Experts of a small language model: 13 layers.
Below are experts of layer 6 (counted from 0) of a mixture-of-experts language model. Rows are named router (the router's row for the expert), gate (a neuron's input weights, with its number), up (a neuron's input weights, with its number) and show model dimensions 64-127. Each number is 500 + 40 x the weight over its row's rms, rounded and kept within 0 to 999. Numbers have three digits each.
After each expert's rows: "mostly gets" lists some tokens that are sent to it at least half of the time. This comes from a sample of Wikipedia text that the model never trained on.

# expert 20
router:549440554495518474497506514515474493564490542520511551418530497457458536481484541568472496481466508535470537487503487510580493529447512470569486538453440534565512508559459445540557547466528527
gate0:464533435510509534484462511522454550525543505461553451504479491475431562510492490534528491408465550465449549446483452443510502562474513536483491484602528467467442507505497548515520507527523567
up0:536506431496474542521458463499476536504509527508553457527469434432425513497479443545538480465470598461468529505523488492490517573461522481515486436564506475495432472454394496606511483517545541
gate1:502485462505538510442459476476453503407476466479572560515411442463454487486492421532526462539454513493509482514546467556504509615508514438546452521562510505479511526529493464618476550492493536
up1:507459497440521480422525469449450501454507514444507569466404481478414526457468424513514470507464429515528488531518502561563488601510518373523523524555470514525498531543532499545478493476488495
gate2:490434510502462507568430494470495511439497496442511529479430503487492460546526580465553580506467466413541511529460473524438511529425523515516508449568447471537493486532530489456488419497427488
up2:503471467546461522515466456486462510463619499492539534451434458465474447519522521482473559575504460412541508548476535499497459569475520497560508481574523427555494498508540514486446464537487431
gate3:527525490542488514549493473495503512470488409549504440514484491497474436522459517457471557495479511443478526472536540522491554507439552587456532451526504518499510449479553466489507573528512578
up3:543492453549532518496485522478479501467496431557580419460488528517498464467507557431457513506478487488455493564563527494473535530480547597452509427474491540517540496504523504473487558485525586
gate4:491572507568461574523518560487539515546559492442446536533467518511552444495504517478555495483510494506510452454427518507480556556556568487512460429532472526492539552501526508482507564529488436
up4:482547458472450482489475496472566580537504500490415505550501520527534587504504489464544534506466500513543455471548535543498408567461405539494517507506505423499522508457452433527528512478474524
gate5:519504511460478480504505557542571511472504484509457437444514535470558502474433512440470546490456537545464528544532499524568507453459565517497427470448491524522448527474526533398466440479538552
up5:519468563525513454545462501461554531457475459563490462418468532518548524483422525580516547454471499545540483537495543544517516513472557491486515519511453534498418524505543500399511431471514599
gate6:460471480506445531546508500424558545538474487488448482501576413503610439453490449475528435514523474529525535488525511515518454532519448413491482424489514496526535519521479567448488495453499472
up6:548508513552483525517483426441585552493505500479411516492540464497553438428481471496478477525537479473455549529541541512525506535543515436527446459525526547500497521521506537490438492492551493
mostly gets: "\n", "\n\n", "\n  ", "- ", "Born", "Preceded "

# expert 44
router:534467580508470443484518483570510558489526540501523561459510464501539521467486541545541513478421539539474458561485508497529421591460535431553544534498473578476465562508523503547524544475495563
gate0:442509435497377455455436532479430469496445544457466479493454473531486516520474471522457502492524520538588487537488420478579485474495495520446508476536466513490542550493440495537520458536477508
up0:489514442492462463485489441529501433471460552529447532528528515504518454530479559484489458483471563572532513537498468505535474487462534496424520509544512452476495532511467521554491496528465491
gate1:475585452503488518571543452486498443607540494477432496504427499495491515571432505426444457556469536529481482508551476490496531448481512503504531459467492481439492499464472481597548494555468491
up1:596410491480549511549469533508522517504474428467494532511525518469535442475549497539504418477534500471473488525511508491591499483541580442448478527521540549490504500490480472472492455501483516
gate2:479500472477531526454537486445508535481532551403485510522480483423533497471515471477487502557504458519620486498517487464505497500401482478479536491506470515501478486494434543525488515516506395
up2:514470472471478529473533479458479541471537579425480523493481444415490547497551467465434526546487447454595516494515460453468551530473456445502545520502480516507527520508468527566525509482538467
gate3:545504518543534450528432484508454507458521414482555472454502518517473563481512516516524504504527524456512528491573517604523424517514572559552472490519467480479542483538479488546584437477556464
up3:483505544541531414504500474544499535501534482473481416470458505557545526523501535481497509521541451515439464477455507549480408456601558512517488412533456527497525550563490488484512478469535458
gate4:535483589533484492553512494440501423496485533555513508541483490497471485548476511528479484524526429521445509514494435539470485513554545555479523501533571509519470525479595412481490521543547555
up4:557463551475431480491454499473462536474470454514538465558468488524411494474480570525535474484540501478482441491493458534488430548504518522498570525540473477469518500455558504497501532494459566
gate5:471489528499517486472510537505488485478449461597505532460539496558501510440445466449497531489507489533575519493516551455540518472545559569461546457500496485374486501470499513476497591482492527
up5:505479525526513502455504532537558462520499431568520473501526472493476498474476532483469537505501456507579486465435552445489523482513595549478500475483520475438455507486456529519533584492508553
gate6:506466517480471454484521505407505495464497489554481487505519451463447407544468531485438463441542485444445530563497558517489510523482528561472552455508501547548426482462462483564517468477484556
up6:479521462436505592491539617459520585488511437559548491507486468520488474508473429482460519490486522438489485538539458551533551470506517498486499450474522505518536471490531465397504509437497521
mostly gets: "\n\n", "\n", "==", "== ", "=== ", "). "

# expert 17
router:510582512508499537491486448559462535454528509571484545491418506553575525545441540529444513509599529552517457559491503508543537474577463547485524494413503493461590528518468617458438489541505555
gate0:499530482494485437513524502515515502436529529530497475522479471450524456539542465479460561487444497514516517495542539495502473495494508493570509463548476471526413592484527522456525515481466419
up0:467458541514486527458553563470468483449542500468555517462482489403446430526514456531484534473499477482513532503529491488546460425484520465560472453551482554518501581470501475492513475487532502
gate1:467435536508546494459485468508533486431532514532378478425429499508488490484465494424499495453495530478538487553554444548484475557436568505546469447456483536479573524528502494537503566484516521
up1:473532547491529538470468455487539439454472412455463525438437495472478472526545494455488407471517524484588565551471513551557519555457524496508455470573466528521473526517498458535563526483480505
gate2:526531472551495507491513454511520493537483474483479563529521516531522508519485495484467512474502502526450487501449545514451514481526490535441555492482510525531480562494453500427494500455485515
up2:512529501510512450467535441514511519496548489505460584486525456561534555543492520410511473487519539560515454539436440521500463515561485543443518517478523505546465548541505499476520525511518429
gate3:500472454500438515541517507489477481486479488499463496452465543458559517452462547521470504485464526531506540545450513554528440485567510478469495528451435528538523496520469537540540529445536523
up3:515446522538501573513513591469463509520514513511452521479492509506546450504454501515500482466466484546471518551499497541552494453523529512498487576422434521472544487548445508578559497449501507
gate4:558574476514504573486447514486543537500514505478445518471517470525525509405539484467420450514527543528514525549516533446462569420433544458523498444483460480523513495495606557449507471447530524
up4:434516521548560536516492544510479570561595509522518475433478517469518441448531496464475437454557498527531524460514504474483535551486479524504394432500481466593552561482537473471521439498519500
gate5:491498527481504522494536490536520495496499522435450527410462523430577561560467509486521472522499503486473529516500535481515514557473552446471494503497493506490476513539479488485535482483477468
up5:439515547532538464515466448536495585499521527497514565462552550475564577554514494475542468540468563489497486488557579521464449534443502528428591525531477475551505488592506541461560521431487473
gate6:471479450474476487527536530442516441468515482403542608501480527496555496534462465488492522477421512529530518470512486524471455546453460579495465535578546485484474526500515415499484510485505495
up6:471488524462488525455536533474547448506454463487539532528530558504521471495460449478479473417432566455495503419519464568535465544515508544522448536555505453523487511546460387500464463490489498
mostly gets: "with ", "for ", "from ", "by ", "to ", "which "

# expert 13
router:519549490509553505529501517474564433448580496464497491475474433524476566477552502510493556597488509512496460525503523449520455514508497515587521548506552471498467540479490457566499528543496468
gate0:437394471520513475400559454498508499409509486522511491529473471489553515493490568431485514485531549511477462459577521503433552487541558458433474502570536426605465470545481426461540484499479525
up0:493429446448474469427530497522492448510502481488503480491497521420539513472562491483460480490555546437464563501538461468537455463478457509426465560487511501503401435556463415465464481521552493
gate1:502452449518421559490434436506484521478517479510542482424522519545470546466451433450535389481559567531523409481480508483434514497607460522507540543454515506481498446493446517498564477452530539
up1:507466454498408573480485441492439556490535550567523486439493565585457554485491479452569451517581557536575473519449512528455489489587428512468494504433556509494520495453494485523490466507519472
gate2:457446396533493544380554442542537529513459530467497494489561503545484424531535522510556478508487523591533509569445497489426482509436505513549500453487490533506556449521521567506499463492451456
up2:497468457518483573392527497474599508469491523461487446502563506532465438483540504491523445520467535515560527503458506512457559477443535491529540460480493528503598456462534518504507455446430488
gate3:474451523583542577512556485529548523435451493500500459503537476520553442423548512505527515542503427468496509487476499499573490445581517427453478506491482497567470502515450459500396612507493432
up3:494498561600560515534567478562564519472492479506495471483511515507515458464558540541527547511505446483506497552510503583566516463577554473488526546544509501617496520501451504536416586450532445
gate4:515546566523528562491488538453520489436482564498520569448535499546487433509499435529527523511499503526513521463423501497525483506467507490463439450492512493438448553548568543506522505494564492
up4:516503493475458474562526507532521433471523594537530486452443495478513468503446611542531461468545563566516471507475453494556552577528530503544550563442482513538525529506460497477426403535425562
gate5:503433535503481468522405524457493514509527430529505515487550547542513570479495539532432522506449491472503467530456565499479520549513504530514447464477485484507499497507422454518494466582484485
up5:557406491542507551503511476494536493420486469495464469522546498541506483447532602451398472514481505520491539511448585559449546494515552548466465483487554499528429542476419488497549470531496438
gate6:483531535468468552521524543518497473438532490593498424454541516561499496527523507475507474437486479473480472454486465526514561551535518497519534462431487499511522542459524489484465478469512506
up6:473517516463473468460428481463400501495518540526520522393396470520527519520558518448546488498437479424432471406512592532534500528483507501447524512445484514468429484510521452496502446507471435
mostly gets: "– ", ": ", ", ", "), ", "). ", "); "

# expert 0
router:540444432519505474513558545496544470441520506444492541539569492475547605561466485452460495374471479536447529477518499470486455504452544487553485532533529468504467495482452472540562534578512478
gate0:566521539528525425542502486507493483553489520478508555497544425479460505476509523419472496546456522517488484462442422512556519527448463485467503511509492477536510440511471483513462539471508516
up0:513547454484566468504517538548509554530489458450565537503571460486506520472512541395497441576469507510481456470449498477560544541452539518443496505501539464482472469541533471469469483489479543
gate1:523510542531507520533533464520509477613466463492461515465518532539482531475447518559458470528504431502556471538515476478461441534504444508528455545480504518509455492522456517620510551506498566
up1:530522528484474478553516471558532445512519493491501570406482496445496516495408493512459481512470474493484536554467522470527379504494422484535528545420476510521439480500465534556563539508484541
gate2:547497558503491518516474463478488443569544545488518543522416486547459518513480502543532512554542525436526489526490527524506440438507479494547494476478535527455496482477542478520491489436473459
up2:516480559548460533510530488438463489484534527498498549501464508481448536476437504469530523537533503460498509506484575486510445442410505465484520499472545468446459478442506530537529524491492509
gate3:507542558532531551524524588462521464601454527546521530482479485522481485498526476454456540574533434509494411457508531599430569522480490649512497495527500482517520554551489480477457514477478474
up3:451461505475509469554550505498473478521481456536473532467489427501526487483482517487440516558580486522438508525553551551473469541561556544475536483529513511514513513529532493431518471388493533
gate4:478526512562565496507512549513554511594529473463483474506549510472523599545450509543502497459500465561529516532466563491466412537514498517442465491500499525495493473514511508523486478539544539
up4:557591538599499483538460567518511462493491501481509445512447498492530562511435480528414509512540427487482509513467552424487482526412466529443506530417423476473449553505443438498522503523515464
gate5:492489454556515474519520478490421436529548426589453499488490527501477434506504549547515501467549516506499502461478461575571501552449530535492515560480535521445600529563522514506484431443530504
up5:565468440618503446523522522503434456460529410494438471494499482476550498559457527515580417477517507558524473475468495535497512533470594549522525517530557449481565513540514554462572466411487420
gate6:512476478490528485515446467556483530455483507541372488505494429500596531479440544505471537534486553487585452451511480482530521481505464549525514528484507562435480492442525471477498390457451473
up6:449501442524474475512407468565478550482529571523407509532517530462517530478457510503506567497493522463498505537551421470446550503569482503541461536489479524478500493494504538517462431480449503
mostly gets: "—; ", "ENG ", "UTC", "−", "sq ", "MPC "

# expert 38
router:467521514510535458497505489589466508492486468433479490521520459514536542531465512510447491385518506517492503494530507484589588434458460562504460478539516477497463586501451517509512574624520447
gate0:520507505509510627531518454559472575548511453528499547496481515450477482531535459565493532597542548417459497484485495457527509442521453456557506478478508502439497456577425516451519479485611502
up0:519508465569480529486502499508434524542546450562552475419498490404504474512566425513505458558532576429449507467501494531542498420540494437481532490535542527436516508583465588479533508443514488
gate1:472586488506472445478482450457433521480548539511530489517520504389519517548495497413593499524503546529492470515521477548458468526478506466505512534504494416423475403509547443545456481472512476
up1:475501545554525490488469461416501454465531478504492513521542548524485486464479527497458515481520461544494499461485461551518608501525480497477476561500505574499526566519505531516516424499467483
gate2:557510455476486513503527540519480505452556512499526585506493496470541525504445496565499540517477531531521526508499482526519467535567458479466468550465488462507511532463518521516558483472487487
up2:509540495490461504508505492533529483477577465526511526435469518428518508501512498514547480499526574474564493477539537499497479516547384544563534525541618426513476499441445502471547450460482482
gate3:456492536531433516533569482557494519499505466458451559427476469499551535510425556492427450548406561485460515458508425586545510424443601564498418614531443523511559433451495432508533472460509465
up3:479507553543534508550529488584522503494450443481502520512491524475505439469475485503443482584476513448521466442485537545570444502446549569478526488529503574539506489496514417530532542543433492
gate4:493547504461447501491474474480485560485483495443530542493429441498472617507422477424502461496502473499495514475510539513394502517493505460526516568458421517502525548515500460558437477552463533
up4:474545479484442488493510469534486536585532553492518512517523468489488523522458524497459467546507463452487496491499550529450531504526469465517544544522521489554529501511558528561432521540471496
gate5:482492473508566519546515484513473441483471452490480457470462491522529573450489466527518494473498427467516492547470511499496544498481527492484505455484463519433555518484440549460494444490494495
up5:484460508486586517486481487484501496468440488551538381462461453472525520487444513486538512555517494468498451539443508500503556519483450449482486485558542544420505498552512569489504457462533483
gate6:510470547520529516546518470558580514554519432530445529552478534506533517478482509409471430481536480503461507534518439386520477534567520469518552488495543462522400489496442530422506515460497540
up6:475498481563566529516510480493531524507564429488462580481499504518507525509508534475547490525488465518446460484505447432482472514556554453545535477491545452539502508460477536471454457494502493
mostly gets: ", ", "), ", "which ", "\", ", "', ", "where "

# expert 5
router:492533430492548569505547530441562528468505457528502525471509471443590543540447443405534489532551524468518562524487502534469464536510530424533463486575496436404531460492524544487501455453494470
gate0:457568450475555485589473504601504468496490462523540458395462574551544530474532587517518499515540521406547533493488430518515473435548479425562522534482547445480458552499500558484449498503448520
up0:512560476452539413594418511545556484460489520508535538457504516493472504502544555479500521512522501448507501490470427497547451390560518437571468552509520467438534478535511517466476501491529529
gate1:582512489459452484532440497473523517537539506488556449385539433522494480542424502538518441493552481517514552441513518524482517522540439415501442510442519483529555444424471482552529503499452535
up1:490536518499564497513483445485555452555538524466547424393573513514533426528403514582505449446524533525533550524523555506508493499542490449466452541492503516543572447466445505610487476485501480
gate2:502530472564511524519546527460478452423481486506452452436523437492540525496521444537473495469444610464558500519500510527497525603539468567475533442448551517484468509389472448472443462590566510
up2:481531541551453491555523510519480461429497487505429466464513507514477452482493481533490521467454620410491449518507534517481537530537452548547497496478498501557499470388545470497517523496565505
gate3:481512558520453461494501486407448505518519473479537535440481415504410542535539433522512482533424490555506516505490529525511564518493512467450550547425510461477468471581535495541565519485456513
up3:499466524418480432501542433497425537502471517504549502442479462543458521512482449520512491478451454473545506522501560460525564505547477502453554600471585515499490487488583605588550511453438522
gate4:508501572502517551551492517448458423522450524515518440531504492510483499463455513487491504504507441523491560545547517546524506429502518529497513497501508461544524593466466501552554518566548489
up4:490494556533559462498492507419494505504568534500468414528501505503451481479469574500505464484509499574466457502560433493555515426487506485535514577511584463507549543460519495540606543579515406
gate5:541474440607523464462484473581538511464518448505467526525496522524467541464523498494497563580482545505500463459446533528565426475524511447488525532503531492557477514507475536493399539531540539
up5:519529519556525476559490459509485467558485501483500529422427477494408505479480511480491514469514471402455505550501427542580481470517508542453513521415556484526534506518447517503534561484486447
gate6:545427556438494452517434503507518516499495458507526464476503553542463504511500574496518542516492451461550514498514486555501536555602509520386492509504522482458529447524397415506487605463479503
up6:554496486509465397443430481480495478463490456510514529484437493572497522531494590491463536504462473481471575493505546498536565505559526571471534468488444478437400456482462399526524562484498537
mostly gets: "football ", "team ", "series ", "based ", "career", "film "

# expert 7
router:547582486518551466590532584530533453510453537495501468520517501518488517475559489501459533507439522541403460441507537438540516512381521486527551532468486499587592504461470490495500546459503425
gate0:590478448552495550540495563514520438580496473463439563470442471475530419564522491508493458502563562476434510528509406462531512463547544387467500552426516580480536485564453429485526486495454544
up0:487524578445504496467487556484537432504518466534482473432457463448480475570503472548494506533548514458495493457551490467467525525456551453435485500448461583466485547525497489520494498526456529
gate1:507502518501424457492542487504453550463528511520494496503501479528501513493532535500460476475500500517475503538432457493449516470410485454532495558529551508505424531560499503474509499521495545
up1:548502467529425555485520517488474571498510524501528504567486473539511547506542526488405494436482484572476486545413470476393551431469489479504411518527548522488482527585477529487514492523465492
gate2:489517553455476444463467551549553515453494465496508498510497476518477525557511431509510449485419402465502528485448430499501473524460554501522452572479532521489501505478522491546553467492485474
up2:463490548497495477465551554517487520510495505477460507500562465503465503587557519533477427494434439477525464462450432495526466546456526561488430473521507509573482437508465497539567463500519493
gate3:536480538478523490552525519522563541495551507557466497493518484498470437523501496522561495483504527443468508472467468502466548514527523496532537497550624399522436485535530502531527547494534498
up3:563514450519471455465448506447530478521505476539458491514475428488529529644527514498537445522435514477425532468407483408497481509538477473524527504512579414489525525478470469500593493497426511
gate4:540522503490523494499521457487550564434578494483469500410493503456538622457512506480497478445394457470547479539538479536473492539480586470524484454408456576469478565503512542446499588516498471
up4:463484489509511547506558524519477474474562562449528470473477519487544498511535569505480429524560471450555501475390514535577531426471571543569527484498546526477417544499489494485564443507457533
gate5:536578566471443577582464516511472494473495447513527474491489489475532560536422546538489556466564573611454473518493429505515577538474543585546564446492569449397495535524528510488541488527486482
up5:524559581450438545553459560494522478507506493513490437463485477501433560520441530502480523427512529556476486528502429547529519509534548577575573461464577427449502512532537573463520527499488482
gate6:504494507499523587489556425513524412389568449466468557453526540470499540504510434515495431504541569537543483486420514495526456554524491525573525547568485513495516521536595536495457513524510476
up6:500505516512523519519527468561488433465553442455482506455469522498495537490505461493505463512546585532496552460410480505559458491495459566615523521500465532515517560490509509521454488473555530
mostly gets: "\n", "), ", "); ", "\n  ", "; ", "\" "

# expert 47
router:476476468521476565488599482503475512470580540516488572544535492447548517536521450455512510450532538525450583489476508459512475484512513499543413463534534489513557489537484466449534487567481370
gate0:486528522469485492374509527539531500525508522504473441530467438515510492543542474489441503543491538479513549459526474490536490501526490466502499414404580534486509508504523475549520548494460472
up0:472537483445536439420491478507505461452450467475534488501512465504454483487508454463450553568496549451570533500493465531482522443512477434561515507454544513482455459498469480487484431514501519
gate1:509545517511445525573386425580533533457488540493493535526526435522523471529487531478361420488486488507442512467596487424438477510488543490517521450518567506465512517442464539558548462510432529
up1:465449464533552475509483438542520460506529523519416625507516456514554487523469552526388442510499468424468490477573519459479469526449519473478464502490484518573488502463437549486556500473452494
gate2:575482515574575518476448468510472524468480531495445532451499558468479473469515473511411543473577517506469471573433587475534455443432508509507455445512519471515494529524485532515545507449567513
up2:489468460508564409503474454504592549474465461459441493573460504525413576469510480562499459541556500532468462470518482506544484456515599521477509499488461455490509504498461421486516489524461530
gate3:471510500455490514550484480541457519451516494504535479466480534512459563551531531490459509493416455515487470499484557590475475452510484379519426473506417514567468594496518496530543500533518475
up3:483606488495539505518475493517472491456518510464530491480412463465487501509461518460470533492516475535439518484534526525494513465543421469539395475492454460519492512463505522568494519576528471
gate4:502547543440503578485521490489446509492466451553501546458539513470534446436547466534539503555511464550493494511554515500454521416501496456533504492457509497500529498611534527482441466561602599
up4:510555536496490574470473494509497493442517426591444520459485508474504454555528468483536467589498487491465507450513500506475518477544457501524441512482493466522522517564499561461496479516552556
gate5:483548531529435474559512544469464469462488444526512488452538402496456506557522470514519458496437486538515539493545483498581564515492521495487496480413574496504571513530443514480484532533430501
up5:503538499516480472596462480536496507479510422536528514498490480509510454480455527471476469490549480478528566541497546476471518557497469477495458462522515484495537513514511516467486461610507477
gate6:510595552533489480507438540462402567551509478520468506568378449484542432481532415458472563512476466468547525506505543525482516494592488488524416502554535406514400488490459513434468491537434455
up6:532550506462505516481450576479467468551492508521532483537386451549543469554535434435483569564495495471564533491489505520476522452517518452535482442484558420476450479515421537444496482519484493
mostly gets: "football ", "producer ", "producer", "champion ", "basketball ", "jump "

# expert 39
router:516519486482567538541546512538479505449510439497474548556528525424488508514466473425455510555514495523494570532478508511577533509524537471499494542493501471559556446521501512516543478495459481
gate0:507474502397432483487496513432530449456502447505498568471504541553484493538494544522486462498447543549465492529497506523513476572491505398542508544520519529487477473511442539549487461557517546
up0:508475471473490494466517503524542490457552527448492514440513504500478499556463538500516524494425537541541508465516576526497450550564476430512490492529490482490524448561402559509495394535419510
gate1:488525496600569448553527491557511517574461537495522475529455519505497476491534494523524597440555549520531435488473518495533499428534503560459448563501532500521423545535485475482495447482514596
up1:459524439657515443535502464491518568544464489485501476512442479461485477538532510513470574454508537570450489494424493498510489476501478512433431560484524481510510483535514489477470509428525544
gate2:467500510508470454532472518514480538576421564476476436522554509458520485536530447453498465528518541545479502547501446470532405569477471542506530556428513536481509573531556558528507525523485567
up2:437434516500491403517446479518507473554417557412521491514556566430569495557539521504417453491455567469519471468426463527515502463507500513589507491527549526540507449492543529465459502517467510
gate3:576453481551538531433511493570542508496506531486531442422511496521561432434523534470449575478481581537512421524453487513459497471473448482547506503569506517517495504512542455505431574436524556
up3:526510509498513535488491544554544548524516413500537457460517504479537447473408522528460510518394517501480392519447491530483492523534469470483516495530503491508519503451560452478399490533517498
gate4:588546540536551559405558469462504523511467479497496544507468485467471535453525497532503529494505479526492534553509566459516453513466519520472444505553536475503465494497570541556449533558528543
up4:556541512531496538519538426448527490487498507589475474506453520458511583541501516500492481531488528569489549547510562476575483523497471581505484499534535471549460486573485563477485522533550530
gate5:522470513572477443541466472487483470553539477441493544507448487484498461553424538514523533508483508460498527553515556479583526498516542551520503513498505553434525504487452553547492539518496518
up5:556515554520480498520432487499439496490475454422501506490419496482523427568509532568513526521446503451545546508490578479626508409547553511534500507494494562469502505473456604490518560532468500
gate6:459506453434455401502556509492526492424460522446430562496541453538555500529483443517531449442500460535461486470519524564459438464539576519515479507493547499498499527590480434563504498515475479
up6:463519505644447490543531495535489558525489515479534493497462488504552434538486473531495503461439547511493557486485467519492507500488481478500542519497477497480571572363491577416530501466526557
mostly gets: "States", "County ", "York ", "York", "born ", "University "

# expert 24
router:498490479511571545554532469505484464442437450416472501549551522544474535530585520479457502476463523442414572493520513485560603433475536544480514551538522484459451495497506456524515571510511526
gate0:537556598553538537483511492438467522454441498506469524493463463543511518498462516483543430491501552531519476473564545472476463486496542505462481502532543540566578502481453568477489463436529486
up0:560579500506524532559516533458439490491462533494499546441412512548488500568480543463540451500559514573475493510564491497531454543482501490532513507539490525502546600478490538439498481451525494
gate1:440498482525492509459494439564509474540491507524476532462468482455491393489545372506531596440511461541541472489484465467458528475501468455510488526470531495457522531468480485453489532462528477
up1:501490452487537496496513442510517497523449521505468511479468461468500437511439378534545584491514394510552461514448470481504493508535520458477545534502548512442466497413477521428494571460522480
gate2:484446430464519503445497469485518474527511466451495529448510494559476501527506520517425493573482494439498535456562510491536543404479555561469484420473480508465490565570543482479509443457530570
up2:481456468469504445446484442561500501464523474499483510464492491503549524502459504491461511515474431369570509554496471527534524440480482508457551484529549526533464478533474495470519486454501540
gate3:573484468526472466487494479570448541487487474474573453438429483510494519531500525399469515466475525564477476502521541483507591434473570532527475483472534548423456510465467471529509477538549447
up3:485464526437429477462488506498545498426448467559508462501431479472504508537471440454543550447531554503473446447558588560488484510483540488466460506475503422411528460549474511531563395460454465
gate4:507513523527473533497495537468468566543541587473511490507576488531448473515542444498595479523457506576476469487445498518499501432451487576498506493437452466459457514512576589534492563472566545
up4:473522504499514578540485472473458559522511483508491486520521533515464464455484461465539531483476469571508479494419490509507531458480495565475497507523488513456479496482537575516506525472502522
gate5:577495532527566530544494523470513512502486529476418455536474530573406526506503479480532570535497512538414464425567536551488459468532523512502464510519479517501511522493519500530514530437506544
up5:494491543539569487522471561460507500512460507467424459456486597516343470495423467475530560421559538524465515480586498506468433512527549523521515515510526492538482517528522489470492503475433544
gate6:507545472491525529510506545478511463397444536535525433528534498490528464437524553463506565551523512532522466473543546522485475544515510475586472511516484460506565506495506517586458476508504500
up6:551493502513477490549469539455457464397499542542525506515494466448488601475477509511452462511453552538468474514516558518495491586533489461513451569521514489511534518514514475588539518507494421
mostly gets: "S ", "R ", "000 ", "N ", "BC", "October "

# expert 42
router:466582508517508551501493410517506515535486516441491532524410442480483484544524489447526512523474522551513467471498505494518545546532528538443549523389527472423490481533480547546467543559508474
gate0:507524508485461512485452493493503487482460471524460467444512489565499448458538489555473532509579484535592499515469573450549517438475438555460534487448459512517469544491466551548496492543490521
up0:521454532496504521475471507393452476513486496551526490468488469605457476515516491522497542564585481453611441512500527522515440473484478574487562482464434476514405557492536568540447507513479521
gate1:503521419483540461396473442519501531497462479448491484537569529504543531483569521496510436497516486545498549514572516520514494461480537417444470506526495482537512479614462364497516505530474512
up1:489495424489507523351451482462496517461443533513502509482528478520557508516542457488485452543559474566512536527484524555481509430497553407524504512484501533503511483598473487490540393524492479
gate2:465537541519489441544492491568516530525572551508482517554480448469496471594515514498431466512506493578545575456512449427474503504439438466544447524529554487515427555554444497481525435465609509
up2:522462561455493502487560522493513481529539433520542555529479515444521519456467523521427597505533513482460463460470479584510555525469533485473488540486558463434413481451435480506465499520466452
gate3:523491520524444548540506587385438432505518474552529460562531478502453436612502475458536468594512456497490510481491509565546555475542501496482477541599457571560470426497551578507529500486510561
up3:483457536503508581559493579397428482547479496567500474543518502499471502590475497466497499598545514509509474511498481535576535508584510519554475507536526523544473460458493550471497493464469521
gate4:564509457457506545498519480496531460481531580527476530561529465450472437432607505522541530455545472521529575499548461489475406604585487518505485543486568519494456533458521488459474500534492516
up4:561513388480538497427521467464543501468540522546484543551569429486516470466538529505503548496528397507534548540635471515496428574525502520521480543492569519485452461425495411513504524528520571
gate5:483522485481518485574546547508492495586441481517478502523493454513579527504550492474445461442539476501480495545515521498523447495487507540559503427469557582480492520475480549504536456466511543
up5:470521521501449496453516504535516601478534518543480550473509426538415561457480446551506579466501521526490440517507425442577502502520471418490454542547478528548520537505522497431455453528490519
gate6:431509485493539485542550546536471494536494513496491477518499450447529520572489581488503490417582504463523513481532483517491528516489488510505484478403493526415558472502369462492499523528415475
up6:498511485512520427463522543502484540522517476528517557512475502538522547581484622472514524419518496449503447457543505523503468490484522517477515417387515543482515507516397497434514488577481507
mostly gets: "was ", "were ", "has ", "had ", "been ", "have "

# expert 34
router:487422486539479528408548422536472499490488525475517495514501465558441503436534503445540525451558493449464573451502505506552490453462503503476530534492458483532533509538462483515529526425506531
gate0:484477485564458450513504442498468488562479478484453550525461499523487498457498529495510531481481452421491572545502492529458484436535506501545451528468493545554486492448484509505529566485573423
up0:500495541468477473496497478571464511563529570545500555500461585595449539456489525495441556469413493481370508615486467530480487395486477509534507487492538558509399496479540539506514502521508472
gate1:495518521551482457514518466458476479550520473538503602531457553511475502475530452500396495519461539514511530511464538455461536428537563532510494459516507522506490435495556509487532521485550525
up1:543484459444479508467425547488589595471462536527543474553559540444497518471495488503552512506551574530570499459584440512505501519474439475469553512513558473473527554442535510528489513453449447
gate2:542449532561563525522474517451473495570456478487550506487477593449484439554511528572514565464503555482540499581474565470410475503433449524478523508556482448485520596537495525506466533498493499
up2:502412521589488501468480549421486554549510538486496486494508553473490467515572495520454475496546508478552468543450555516436485503397484494489507509608492449519503552520465508512481486484498539
gate3:437469485522442509473477479527517537518488498519487500499442554466489531449494513553459475499450489536487472468477469503537543494545507487528469555561527567518519521500493484480449382462445455
up3:446539504489461507490507539480477447427530506479553512517424555493444452469481601554465499449445526514523482513438481498496488498570509430507493544555523528514532506507488468464464479501491497
gate4:488523541524599512462547464485529456492504474496477503488485481450475462583528481520482529508473466468514551493471485398470513469534548501508500450539567538482420457579502453503460580483512452
up4:453478475519517503508495520524456549498512553461499501482492473529460517534489506539579516494527446469498472469539565527504459546483527464483514492481485541536554546484487533491506475548481545
gate5:463544526443463488498527446533486514448481449594507491544372431533520430539485517541426501447516554469556464515508459493516512491521514495410473490437482481446490502434490520487522505517451566
up5:474525554463438518492485448584467506471454508486502542539416479470494431567554571541468491513513530478521490503520446478474511500502525515411463474390455493461478549477572512504524520484486500
gate6:520445495560494534470503494524513559455453534476572521476514509530445420579531460485511469448471494516498495604527495496545444427516450461539435437517508496516527500493466525497454430489545461
up6:516479488589473510512512496526472598446430519512535537513529462504514429602481415478508467509524504534498544551490509498523490462483496534490447468519505436487592508512441478466454489496536468
mostly gets: "==", "===", "== ", ";", ").", "="